Experts of a small language model: 80 experts in each of 12 layers, a softmax router.
Below are experts of layer 4 (counted from 0) of a mixture-of-experts language model. Rows are named router (the router's row for the expert), gate (a neuron's input weights, with its number), up (a neuron's input weights, with its number), down (a neuron's output weights, with its number) and show model dimensions 32-63. Each number is 500 + 50 x the weight over its row's rms, rounded and kept within 0 to 999. Numbers have three digits each.
After each expert's rows: a language model's description of what the expert responds to. This comes from a sample of Wikipedia text that the model never trained on.

# expert 25
router:583549540564475403556502487506557492547500460498437468412440493489451512387415463563548530499544
gate0:553533452551486452492471428505458461422514443571558373470469546503490552498419491489361512502539
up0:488513425459623477507496482407612470516438438509396448522625478420555520475595516649524570510571
down0:568475471359486531451445522576551504566459570544466460528486386530477541521461467474561564490446
gate1:475493505462459432541543504453591556527564584498547463491474449459554485518527527507657472490466
up1:542479426535560573427427550508562541548365517428521492528466521542487466514513525525475601479502
down1:518553475390600500467466506449443444491524511492483511418415579490471486490444510566461396517502
gate2:516529469554511501550522554540449487490454521386542463532552515577472520427540576463577487500517
up2:495513465529582490466503489466525544490600459570514458529470538489572475413510492428533554477464
down2:528497511552454444491411458571470457524527517517584484483555494559521507477431546560479457460517
Determiners like the, a, his, their, and opening parentheses after names or titles, as in Pelle (1938–1939), reigned.

# expert 43
router:516364482450417471603528500593441508517506561485439493539442431409583526514527457518552526517535
gate0:491530456552455507511482448485444425551552522440399516492506565568626458435456495535492536494479
up0:430534494558474571454519448534491515508520516494552473514500511585511516520537546461497429492403
down0:472473613465465490511507510456475575514520490519441508485525500468534470497485464529486559466513
gate1:570475471466560546597534602497506476540402531496429449484450477527449456457497492506566439499481
up1:493529516476496529510479530551561496582435647534416435480502567461530482612545558456575536477455
down1:433517356430556446558470498496465497453459508566562468598628552479420536469621506550520585503455
gate2:559492554457466505479487523526496511542429492370455459537484548553500472451489546606478475575424
up2:449531474477431454518463568464448519499547528560577462492547486595523497541526505516483503488575
down2:514461564409412504502445520544357437498500442558579457443420527397543540469515482615434531544481
Infobox field labels like Coordinates, Kingdom, Released, plus inner word pieces like et in Tetanus, old, ast.

# expert 6
router:485437343490528518463523470506447468483442553558502520585444389476634489438537478409526592598502
gate0:456422429453558593388628460482509539558533477533478528511478446507482499543507532425479571544505
up0:547486513412498501552535459562494478555481402498495551446548537504439585493476482428569574481555
down0:487512546490535491549512454485482440462501511460543588578520455356491474501527443538407516409497
gate1:436438571487519606568551446507471508585522537494431607578524542494492482416491390425452566494509
up1:492486481573482503508607486505480464506473452421484579560570531476418512497534506453498500489496
down1:502452553439474461529526543466529535532515487459462507492523482489600615458452564449536536542549
gate2:475452526576375573541520459579432546421493555491526444473411514476478540510547406459460512513481
up2:465553511545490600432410468453512552557582412484541571527458567601491506491537505489532413562473
down2:527445509513557512559534456587492390462461445541453411459524454472550456525475413553550616538431
Early or middle pieces of split words and short capitalized stems, often in captions, lists and tables, such as abn-orm, aer-ob, sup-pression.

# expert 52
router:484409451499489459435468405556554497530526406509572571487548593458522456484500468465595489492439
gate0:481386534516384490459538414566522557394512544446534465494544550460550559496590536575547512563417
up0:515478476527489539451451550462465515500484448533548414453451484397561572511453487433572579549480
down0:524511570403487463493509408513566509435498612546449512527481513534406519550552523464502462515495
gate1:493438551508478532456503469482581570457577597519547480456557576543523620429449499602496502554362
up1:466472487419495583567530495451532456501459492504556506462536497481503454469496575451421604506472
down1:495395549534542445540468522479437563460500475557535495528521503450524534520500491505533507570448
gate2:478408434555437420499482573562475497529569514480508512597505491465394431526482559568483468490548
up2:531565415564544588500555499548476499501457404456570518430572511554431480451527529595484512482545
down2:501524507503485477527382436475470450588559583553504510493469504422437545459486514576421522470447
Year digits 19 and 20, ordinal suffixes th, st, rd, and hyphen-attached pieces like -d or -B, in dates, ISBNs and album or film entries.

# expert 31
router:531472479506419441554483451507479573510538535483375465410468508556558513398525531486514498416523
gate0:539519575552556471613500438397472502486528550577351426453556571523529624508523551423470520417465
up0:596434541503490544516476575534461496502427507476504479439564563388527469414452639437559473478545
down0:535381457541524540395564429446450454535526473585539417514438487609508548399498463483471465480585
gate1:556507464445494506400533443490517600558539350464447531571548555442507490423498432453507479513467
up1:456486481554574458507474448399515475509552440536462446444582498553477560514499540525555522498527
down1:538487453456510498396547451547466549621490476482527487485543570474572526463503513483544466408517
gate2:488470521510568559489483485497452478593476449523428478460472446532502403471495496564434545440452
up2:534434417479549537553526520565491428575537479402500422570530466499530485513536506459455588470453
down2:474533471454548568605468507446487518443543493543546484539471480458565510540476598419480510561487
Middle and final word pieces, especially in foreign or rare names, such as al in Mortal and Badalona, ive, ric, ality.

# expert 33
router:468471529495464438537495487450533486502555456489549521456503502416512509594498435534384483445596
gate0:557492467477444409586493494470471507492635455436605523539520471517510517544456535390438541475451
up0:514519557480560526536447433413503451436504449476549592424475478576510515502393535449591538456510
down0:540528588464489431541431531501532521416495303415532507478434494503554465445543434492517478512447
gate1:476563485494416474591545518502406526506605418501514458525518579539551501525532481426489424520561
up1:521531443482429410598474466500604501521508546455439478416464605477506528559529426485559486543561
down1:527512544498489459468583456539560492454476514380488560500510496619537519416466523503553476507479
gate2:555412444560502458487415509497528527453539478403493522561592566414510491473555512494525508411403
up2:511514496508394558497527527498658489533557567427544434497488432534494443432449639522533505590499
down2:456473504482559431555465482435456551452512368409476500577536508485446610459442589550397495460534
The word as, especially after such, known, served or status, as in such as and as possible; also be, became, including.

# expert 36
router:499496435412487480478521492466565469535459491534518538561527529482515488525455518447510513517552
gate0:538496508543483439544484457470424501449587481448537510444555454464551455503460463557520474524544
up0:561406539500535521511519480667462400475509526407542485540438564459440433483481528568523543533489
down0:483587417554556556473530502465397518479468568427541435498551493592442452437436423516495493495510
gate1:512445454526471426574455475474531457415502580548390423454614492512550454466483635512500472479494
up1:459513493572476519532579526515529527518534412597526483401596475464441471589586454541578530424452
down1:512488529537483530473460483538490527503604506439519538494442530511468497484516567445465517535607
gate2:422472496602519543538536483451436495611476343409508447552506513494540407632525561395517484498498
up2:469502454530560549505513521528551514410569444509549419440461421554445553431559504527502550569510
down2:520556522489504556504506542389566449548566516533512388484504470571591442531592532548510556513471
Heading markers like ==, ===, and paragraph line breaks, especially between sports tables and the next section.